config = dict(
    hidden_size=192,
    experts_per_token=4,
    d_shared_expert=0,
    normalize_top_k=True,
    routed_scale=1.0,
    router_cosine_scale=20.0,
    lr_router=0.000534,
    norm_eps=1e-05,
    tie_word_embeddings=False,
    beta1=0.9,
    max_grad_norm=0.5,
    max_seq_len=512,
    dataset='wikipedia_en',
)
Below are experts of layer 8 (counted from 0) of a mixture-of-experts language model. Rows are named router (the router's row for the expert), gate (a neuron's input weights, with its number), up (a neuron's input weights, with its number) and show model dimensions 0-63. Each number is 500 + 40 x the weight over its row's rms, rounded and kept within 0 to 999. Numbers have three digits each.
Before each expert's rows: a language model's description of what the expert responds to; "comes after" lists some tokens at least twice as common just before its tokens as in all text. This comes from a sample of Wikipedia text that the model never trained on. Tokens count by the router's weight.

# expert 1
First pieces of words or names at line starts in lists, tables and references, such as R(uth), M(imoropica), the • bullet.
comes after: " |", "-", ":", "|", "=", "=="
router:483534509528503544413454458472458481546523558495449531474489522554518513482532489479563578549512517501464434474456461575410566492594490468455486495488505461496523505528478482585488512457496522
gate0:556426524521493502525494486394472523491518545522457532512510546446531428570482539434523481552485460489471484427535430543476502486470592539531498502489491472527491457490458534498429602556475421
up0:572463524515490583492534497483426521506495579549466525550509564482512440490482489428518536448511465539469525478570481560481449456521525527535539485503467515574499477482471572492394634564508457
gate1:495448508478496488544537517524554534511505540516426483513555508491514405532498554468553524515468558415488505462591542405448494519528553427534549474434551490597404501489455539523456529449477468
up1:508433488492493486498520496483554556542463507506495557489528621485466439525448486496539543555446451450503539458538536502489522494541530488513532481504530486489477513579433508505449583481454480
gate2:452532488479486555419418559492527504447560538437494540518446490461411501572506528500497500559532509494471477496468555501510493451528460560550577482486515465482479526524469411548472533485477561
up2:501467550520537425577587487488446477512487487500457482431575550550560429450492539533527562445483504491530465463472484474524479522476518475483414558533432502521499494523539546490535467454501408
gate3:507523496496416483430461510447492497460502504447524585513528545548506553546450513528477534469532508496499478502500445414449522486495447493478464531528498444446464502489476544495527469527417536
up3:512488531477572491583556538525512492575450514542502482516482442479461442472554492505566440525463470439543475486468525548490481498525491495567514436478500499513505498507501497515482539532571454
gate4:491476535435490585500507460494476535522515480531499518477503470481586528529404477426502468410474452503524431430556463508507545524512534495484559517424445534513514490485517461513541528466448569
up4:577490436520468494482538496553492465536570469532497501508490508511474415468564582495527507543525500549477523553579515466494436548455437479531495487546480449496573470506509493476471487453538448
gate5:452541470438500550467538459536516524507549533508499487573513443505441499489466573513454446506581489546511460559511539487550485459568558542600500515574510497520497450400538470554478444540589495
up5:463490504566457463523466495581553509549515479524456596548520523588498477398513530478527526445499501430485474489517513552518474528467486511488456615559527487583516497488452519505504456576502451
gate6:488548503531557502478402505413501567504511509538481410526434490415554483559504473486537478506535525488502560492539513453496467445575517567526577451498512496529561470514487514518427538505504399
up6:463434485550504541456503631527582505508528500525516495497518514513432527573462453471526511464508466534451525443606530488455507516545524483541469518532476509606467447480442387519465489543545529
gate7:518534491508530564475519407480466548438461513511487500567553523435583555474429535455472546414457559580485528547505510421547443519479478471551507581457515528467570517518459556487488538461461496
up7:512404490453529473541475507498516461606513434546470439483434443512443452550523398489517513585536392496501549468515478500444597514518511534530496509522519505476405526512504469496447454518494494
gate8:508563558537516515490550483457508491507519590522511480526471455567475427540579448473509525505462602573468535503507433501514543417470537542572474479522497544461452512571464408562483540476543541
up8:507572548497537550513550486498521517529478593552527461540473480551465494524576433466502455432501577587526556536483434503534487416536504568549485454511484566525428471580433420515476506520534543
gate9:565481527497528484473554431537612483585562464492522469511502500453423521458523473563494517549505531490504436484520529475497501444504476539409516531425496443558529544494460508555515494479516544
up9:426535517536446479536468562522413459471445496426482552467502541579540456528523544491543507451432477482506540503475433580503513545487491436568454505535473517493480518508477518497536513465471471
gate10:466542448486470585467457551522429540507479547549481454497461543444549482526471493488498509423558474528561580480450455517464542502511508478577545530513439540532538465496461442472477492528479543
up10:477528443439485485495497507561487574437537521493494503485454476548520540505538472579439516510490496563509523557462582412469557451508511515448558482504498483500451587515593526549490446551527492
gate11:479531511472434514431432427526496531528503547476518468549498513537452528462533512459468449480578550566480497538519519524468489428551491526508542456592538503492512531418512511490445531481450543
up11:487516511510467530447525494536509566508480532476497543507545531500503507485496480498538528485578517555551502549505552535451521458498573558485531517532489501532553589477475531491497561457452526
gate12:471515445479446488491414530458494515513465447527474455507469492504542471504616478470450495447491480513481534409450488556453493514464467512494515497512457516527619545494459469546465503494485453
up12:521451542560543483496540488531444451479563561476550540486507523502442510516389540540560555536494526478522455582581474437559522490532539531472481527493516458500426472506567508467578497468492539
gate13:470565574529528548482446442495499544498514457489493508509402492495460492416500485541500527514523428499515459444567564531478557506526534545500505584584513463522499566461560403518522563422426523
up13:490525531529522535462428467529474584474486487501472529526380480538504520409486473544518521474508451534503445437543544547501547492562536575495503550585544470504571542433586425513536523408469527
gate14:501626563496505479472459447478453462526487540488555518552427440467519558433439524467471534448522433539470471514487504545514568442494515491530471466448501537465482510455468460462486597455473515
up14:481550465514530484416534484491450443446583532514581473490469481499483522400476517545453516513543442490461451483442525531460503456492480460494535515490519428472475527537491450572457557520513438
gate15:453418508495420551526450514556531504482533497527438464553479512484546473486515535456457507485446550499492492454478492496459449432547475414532557549493454526545465505435512530506531487535531428
up15:436463527452467531565499494555530562524525485504502463489509516483514473548515569488545428495491574553529477460438538531473438488536506424516546514406472489503500463474425577511498447598512465
gate16:476437627469508520467454489484532484528468452502459537520480514479462472536560432490488545503448480464498522502478465510508567442514524519538520602558478523583505556510505438472472527439451490
up16:505453603461561538441429488521537487528466481517481532538448478466493522529517445457497513512546473496472558510515464533516540446512487546560515586513490534563477559531494464490453494443453504
gate17:488482485510534502583543539495537494516602501489468533525502429477518494502482490478465502543606510503458487517543553563469523506508478508451519495498502461529449538517570501586505523465535404
up17:494530500499525452461464495506466529470479485490531427471452556497499447503532538541559536439409487515540509482488429454509490534463524509540484475507502510430592436528440475432485480534477600
gate18:521501499485564545555490472480458507507536533553468482444526478482585564527550545523479511429464562428557504470466585462584452491435437437498470523458463555499448451518518546453474520434458512
up18:550482480540499534535571524452447512473455522555422440444583497563578571485548500548459518420501493507546545452483486463457470518514430445527518504514447563505528495455501508465497532504501476
gate19:545484548537574535474513472438539455503483521534458464496494480481545536444514515476510508439498533550466496557421498541556504558551491492466526512495533496488517490489430462472514481483474526
up19:433509468471460414571493498515491527487535483434534550471536526494466482589512502581498495584505502438542508473562507474450504473430578493535441509484472489503519491534576547538537487491562506
gate20:526468593490530479507504432563533466459567571498548485543486494461502431487488563499475524565482510494481496486513427463474546498469481520540464550505505506526488528542493454529466505476483460
up20:489531425507461521456501536416497539535429431484454524458520457507490510536565444510497509445522457451491532500501570524546524502532530505470536444511510497442479499463511558431495541469531554
gate21:527445562506505522421499455467535526488552503477471484452520436418517542464538510517511517548502497496494446478456524588529546524559480497396514494467474434456473560477432438561503483430536488
up21:428554477543456476592517517536500455484477424478506536548440552583500478519514530508499470522445519451536543511523496443513466514462530538556442484538533496532497441543577496519552480527469502
gate22:495504530570531509427445482482487582430460416493520460451607508527543558484540536524486501485528492464541432467468454481518523547545441550446527507532494474558609527476522557541491514519470533
up22:473520507536536512437443456500520585460451436494577451444613475499532562504502504511477471494546506473511464436493504503542535524554447558514534495536517496533586508457511554511456515521456512
gate23:479448537470518485476504520463523513393491525508407514483475470513539479479477466526490483427472438493425471492497462480509473489504471494403432522520538501477501507473516516535528506445528510
up23:475543481553514477488480491535468526557534464474557465512486561486478498525516479493527519586483588495521510490502557522518520508495561511578551496459437473520516492538485494474522446524484498
gate24:549489554470492499484427492508455533483525520504612524511468494508514537432489478524467509530529528465562510545453556520541442463578463441454448474409491513536532450522523560432463472538473508
up24:492540478534552496454423494521540489530521510463462478491550606507559465481472499440516466513444507412503517521469526428566493525519463549474557538506500478429564526474446524491506520464501494
gate25:476501533407558535500499569487516502503503401488515485459550460473530481560495453472534492502420492438561464524476537443548486521505525497448466533513513488448512469519454548515498495446446482
up25:474527520541539482441580512505506459476478496479533497446497508568478483508507466503539497472479472435481563442480513472489462499480509470430542471424466470536500465499601544564439463513495529
gate26:496518464442494560569515558540555513474487541545451471573437498557512486518533526481462493497526527548564504531549530523458517484521470517563519492519519564512409520475505424547453536472525475
up26:532502559491542513533553490521564550476508428532504455492533449506442533517488492472608424494575597539597524465573535516543438511540494502475479492490458473533507424508432447552524499483485465
gate27:492547522505417526489492485458573475570519483492527518460475541525501517470526471552541576496499496530449399439450393558528518434518548472516542398543477471477546491533528488484485518496482559
up27:500539536503427553515511478422553501538510520513530496494507507520471530464513471541531560434528521564482429446477394514540535447523508429510546433562504491466570506504513468524453517495451550
gate28:475438576526474545516441492529580527520483437480466514538493472489497523473488471468610497482463483407518447490470464506501510525480517467540540587507516507555434523440453463482505427478502574
up28:521539427498542438465540560462437426465513536494481532451523522540459489497547536541444514544503512569515514501459514506495454470495504507438406420502512496444591485577558551513528520489535448
gate29:608477539534459521494415491450463545478477500493521461490485492529565537540547416471563506482455513523508510581470534570506471419546487500496445420487443494572513447571537510463517620549521537
up29:387509409498563448537577506566535464540528479481496525470504501443474490486519570559522509531529546492470491438522479434515545544478484554456526540509560475418531504513473486564500346484506452
gate30:509466464526513516535489506499557515576535541521516481548503471486557469459547527554522498589476492531491480479514461563519557519502442456534494526526495457552535561482469524552511489537515398
up30:480517551533471457456484514517488440458510489444464543432492563549448475498446507471525544451461517473498515487484490447499467458462531522470465502473454546487447519490548497459531531459481579
gate31:479534478525498538553463535457464488558494498513504462496469451559460492542433520451550457440484587522484515453472533449539450501510476473553434518505478492434474479439559449502517491554561544
up31:504457496543499454455575499506567476468574490482463566499528499469450510528540484514502492585480450505507478534508500522468509504448557484463547466554496482568522534566435513516474498513422467

# expert 51
Beginnings of Latinate words before suffixes like -ion, -ence: territ, administ, respons, prov, act, rem, often in election or legislation tables.
comes after: "|", " the", " a", " ", " an", " pro"
router:499556463521511491497468462454483510525567533406523589470435533552477463466485523505513539543472456491515474499432499581499561471576485512471480469461503413474488503509549422530586500491515498
gate0:536488527538501445515536459438614476488450498543495586474449485530557540555491519429526469501516508469544540524453570511511533528460524477489453476511482498522437446516554564465489417544520557
up0:520537522528519485597506493465501518497416524479541638521541488531451548560547441499524494563561511561501416493442475498482554542485504475429542556507507536472481513415499490502508506480506514
gate1:519519549480483501402454405524534470552500530537523529495501545521528413513558588460546494488526493512545457456452532507501482464540423512512577494552520503523519421568558510483487498557466528
up1:517529387492454513533576534482517476450495500451474508517483479477463542486426461574454508484442508511476531459559407400487571502449592493471450490505487459496457531481492506524538515475453533
gate2:503480467492440403517507471485519532487510493496508560506490484528474538531472567502546498427483492568512433487417424547469521479493506475479433519550475474499531474493523515493597473603453477
up2:505499459446419400539501476447561537463475475523566532501501506546507526531485562493544475391497483521505455512447475516477506494482492495452456476529515514477532438496506501499557487568451489
gate3:397505502511514519471431546519519489522502493396506583525469436447526555505486505522540520507444478507449535450516550500541526502478487525422568443467507480475477476514419537531559394489537485
up3:484511528504557509471433511519541528497496478446481535461433455413547534527526523536498559540465494484511555492537512499508603516486477538564538487516465501452458465528492536510517500433537530
gate4:575491482522525507567504507498517450573537508512443543474515514523548462523493479497540509534552537469454472488412532509525459513559456432527451515491574464481497568427548427516461478528537473
up4:427548554472513472473485462448528519414482493504521485496470509540415533532514532513461510444493494541558514475524452486479501517469579570487555527480415544517498438571483565480536545483500486
gate5:503483508521481546467475523477421588551566495404507588511543577501537523408493412548527582504523483468513543492516520573478538512523485515497490493450461455501458474589463527515561497457525501
up5:484483461482474537496474533465429607515552508477543573546522546508530546424477419537525566471514460481546557488489559538503501492513492541501522472440452493448470438559445529494544506470501518
gate6:549494487525423474442505477510530523494483514580562542491473522472559492546464537475556456519529457531432480540445510617511476461555546557416508488466401528537457439495487436462485498521565558
up6:552491499522424479451496471478520520498498515565552522461496511483548490553466527491541436502527438546420497551454536592535495465583530547425502496469409548553449432518490411489480484524549564
gate7:497559509513427508586458450494460486559526545550510485520504538550424495501484472506468475503513478460579499482478502466497584441487520462529524504544467494509521494538467473476480524522407476
up7:531484488448538455513511571414516470513481465552465508431466476462505511525524547506494518496485512429491404489457627538545488567526585567496503491537461497509553490524523561492528488520582449
gate8:532514524496487569464465494470488523438644423529492493505495471518497508540497455523475509507421489574491450567457481493530562519480578561475478510554512503487490462471486448518568435505456482
up8:531500552447495535504499456462467519483594496521513528582459493485442575513515475452454452552439494521472528528449507459502584526480486542542467520529477511508453465496520456521595431519487480
gate9:522523462533465576524504532499536551526459503549496492522529443440581530518465567443538478501564499521415512530500499504505472481574417532556557535490557447525457602455563477480458510510526458
up9:502443481489497518544591525500551518549429513524475512503465551447561505555530457537539529455572500468505480494423513522523466447544478530522511510454510498488502601510569462478533502535543461
gate10:554566467495474516516552529548528502478455482450438506478406488495451490515586539500507541508485491458493493515374501500474484440530459488473538543549425445509480508509489464467504404498545481
up10:585564481456444535515537498548525474513461537478472518499443536510464475512569551525499522445540478494509447529399493449473496447496498480466566518506432478454434472483492497469464424531509503
gate11:465543487511406577522414442563507519539443498489527443486478548507447464563493499512505557447500470511512518455532499445469512445472498547504594524485426498501529480502488467504542551488485506
up11:458571525521575502471429453475514576573465557471535452432476455431488494549444482495491472490534491463492484513558460493542480555483462500491535538483499466494589491532477537504444489492501518
gate12:510499532454475535501582483524544486448514501471546498516441504478426499564486485522517503521532450608501491489518542461433548534521473513436608533480506482459472451563485443503479540542472533
up12:507539434483483534528481504542471517497497498552454441507592457605514435417531491556462531503482485532450475522480466478511510457451471488536449462539469511490504557476499520482516534538461482
gate13:519557522478456475480544428469533545480540406524513562465507483547513502463495541450439543530502483470515434572454549467585492503460506506469523521560434480555433526492482534447588541442538515
up13:616438464532472576540558490544461435554443504488499510440459533460483451544526433534519453417512550553510557423538454467401529452497524486486534459531538465439482506534444437510502542492467549
gate14:437456486513493519543433473508559484528430503421506555508499493520484519552505497549493537494465410512510530463466527508475559450516452486448492489511444501530509479599441516462535503576448501
up14:405436520573490527549417497533562427536453553486482520529488512483457437552525543547493557457450450524472552424503493475497592427509479434411515493507445514590459493567468530475529529545450500
gate15:467572543512476454464391516444469521458452537542485470472487488487523499494440540478533480475518505474490529509507580521526532396525508525467504453453487513585524466506481528500433500539507479
up15:471479509541455415503444504481449413457458467533481462448497542517508432562455430552566505473472512450519497437452558540506492490524530475465480465556497519541553534488484509484527488531533511
gate16:529524501473482539531457459550481436584447529464475457521490534472449543463517542485524463483493457506483551479503521526558530451517453478558507490506492506522471400463508477451556554537495510
up16:528584456482430394483511589451457562514595444573475460499453476492545457487477498496528563492506475453501472512608554482502492522448562476483514495393453489471488465448487601495435483533510486
gate17:485581516458442444527527538447521530469572502403496556502419483483445485459455487497468487440545486557535463538453532532559472483466458504495522494469500419503513471488502563474524500490542475
up17:493458506586566506445496504504464427523481493521489495483589543531501495510529510519541518550426555441461506472516485509435478579494584457463460495531486522515517568503508490547514523495501514
gate18:503500542545498443488490474446563607539505511448492527490470454531551424463534518502528530481512479567472484501537469555507546451497413466525516521470564475485480543487466556524510512504486472
up18:520528534516490533526531487463608578532510534467535505526456413507533446480521517454508469450549436558490571502532494523550539448473431477497540518460559491460465565469446522485518496524465520
gate19:484508489482470525493466510477533500518478542430516565520477547502537485455527478505527472513467535594478458484466428512540546430486442520546505548522562487474485504525540419552530539483505472
up19:511502485453460574527468507497575532501481523450553521518481490471539476465506491495484466496513494551496505499472471488538560448505447525537518532500569521452458496502527461497492535501496486
gate20:421504464533467510465556513534510496545514532430472549539523503466613515518478478468480511593533501473445498509485555521482503501599467557584446531501531512496445510441434500494548504483496485
up20:489480451524434490509542525481538496533516508425500564524516482454629552510441476460495468566545441454467507534485573500507495477587459581553445505526544517456427514417454534455475491535500474
gate21:509566465467489466530458522406549576514470477471503491501477405497560566463424488487522458462517509495506600525430512493499513436526493476486486542489451486495481488531550446553476397439533493
up21:551517490516467553542522462506556494494492568497500496563443512512447472537548558487547518478565562477484518516409500490548558500478469552555562530526533489464566457430486545509430493525504502
gate22:432595530516474556514548520565448493536445484436519485482526501483453408542480555523482510544462459483504500493541494475481560495492478458517542417458466431524500476490542439560503482465507485
up22:522470472487540432432487501420513523474533551579470550524534561501530627467498473468511484503477528484489445489455512536493410498522543530500475532546553540487523512492498551454459486561515501
gate23:577542479535469496497592523523541456552539473488447600512520551565512509566554490527537512519517453489543535490437497501524519443519499461509529457496446423486470516455520529451535464499501526
up23:448401538551560506515456563504540506518466447494498566474565466462492532513446512499540493523441521473493487514533581596526544524525451531500447500609492549521531486553473516516534473456535464
gate24:443485507576462501467479515524513523473576501433526528583518556599493488435448595460512512487470508505415527500496472497505514456600479497485500507478504489455555450475455513562460534496509434
up24:480531512452524471510546501503491491493455500633459447471452458468536472525576494526496513490515477518526433486517493531472507557454558478533493497540499510562480538516558486460557482498540531
gate25:483496498511502516502482469476498489436472490473506590509504442580500543522446494504552509454548475511535514485493569504496520432458524550476468455544510480472480504474422553475516524557564561
up25:522500461524444462498559541548490551500562387447501535497444501516563475525462489496530535479444510511519473571526496522530508506498420551496417430537552471503507523494508491505604451464544540
gate26:535470519497493492525477477470475523516562387515495543546525520457472498497501542428533470467491511446484517478436556569536507512438493565466451452500490422489500446476491552538464508497508432
up26:518508529502584497524492441459473487487509437534500457509490515522465523512522510519547478479498562493475513458460507490524486543534526512490431496532518419466476530438536494546501554493510434
gate27:559516506530437499471530465540488478508524495488517539552482503455468548572535523442460544485550494574549450488525512482449599451498545505529546474467419477498447455457532491483511526546481503
up27:503483549538599392439499515415519496540534447472514481459473509516471444510493478530478533418539509465508473451520513469523543550444507487527500528519551561457456493605429584434424519471477525
gate28:507549451514423465477456470496579510417540469460509475537406471495466490495494499516552506469549490477444577489541615480488530409514447483486569426477475461448486440486462538502494494604514541
up28:513522514470436607514537476552560454483531484511446448518453466472454495454512504482491507530476455459444543480468518478509486478572546486506500447559482449492421449505488427460580498535505504
gate29:467580509488512486494581562462488473497535576520512496504477540476454559469609446500550495518478427522551507501429536465413536510581462464460437480469439440465464538531419495501538524484483445
up29:553459480534539459505483470514534484469517440474466552485567495563524463505432489508521518481488567482496466445525488551550421507430543483504477473513531491567527536482567526493419474485526545
gate30:514537517534470550496502403534477525461530564484549547459477521503528443451547537500518481487523518463487521495494449432470506526510426471480540501474540458523560502491512472528516518517509479
up30:501551480514470561495491438488516574449498567527536471483515492482556463449518558449494446452536496476491507551506479455524520480515426515476543525472547487509556495475494472498490512554500441
gate31:534523521513449534499508489465436497496579481493469522523544528569491423477541519560473570465446473523532476426536513573454485531539491508428532536549569525450508487488538474431485452496501499
up31:474485502530532450454497508533575509511446528483492508473461483419492565529488502440531466549525560503458507574495477454531523482456516484561441519477416456566455519545463526555518562457486518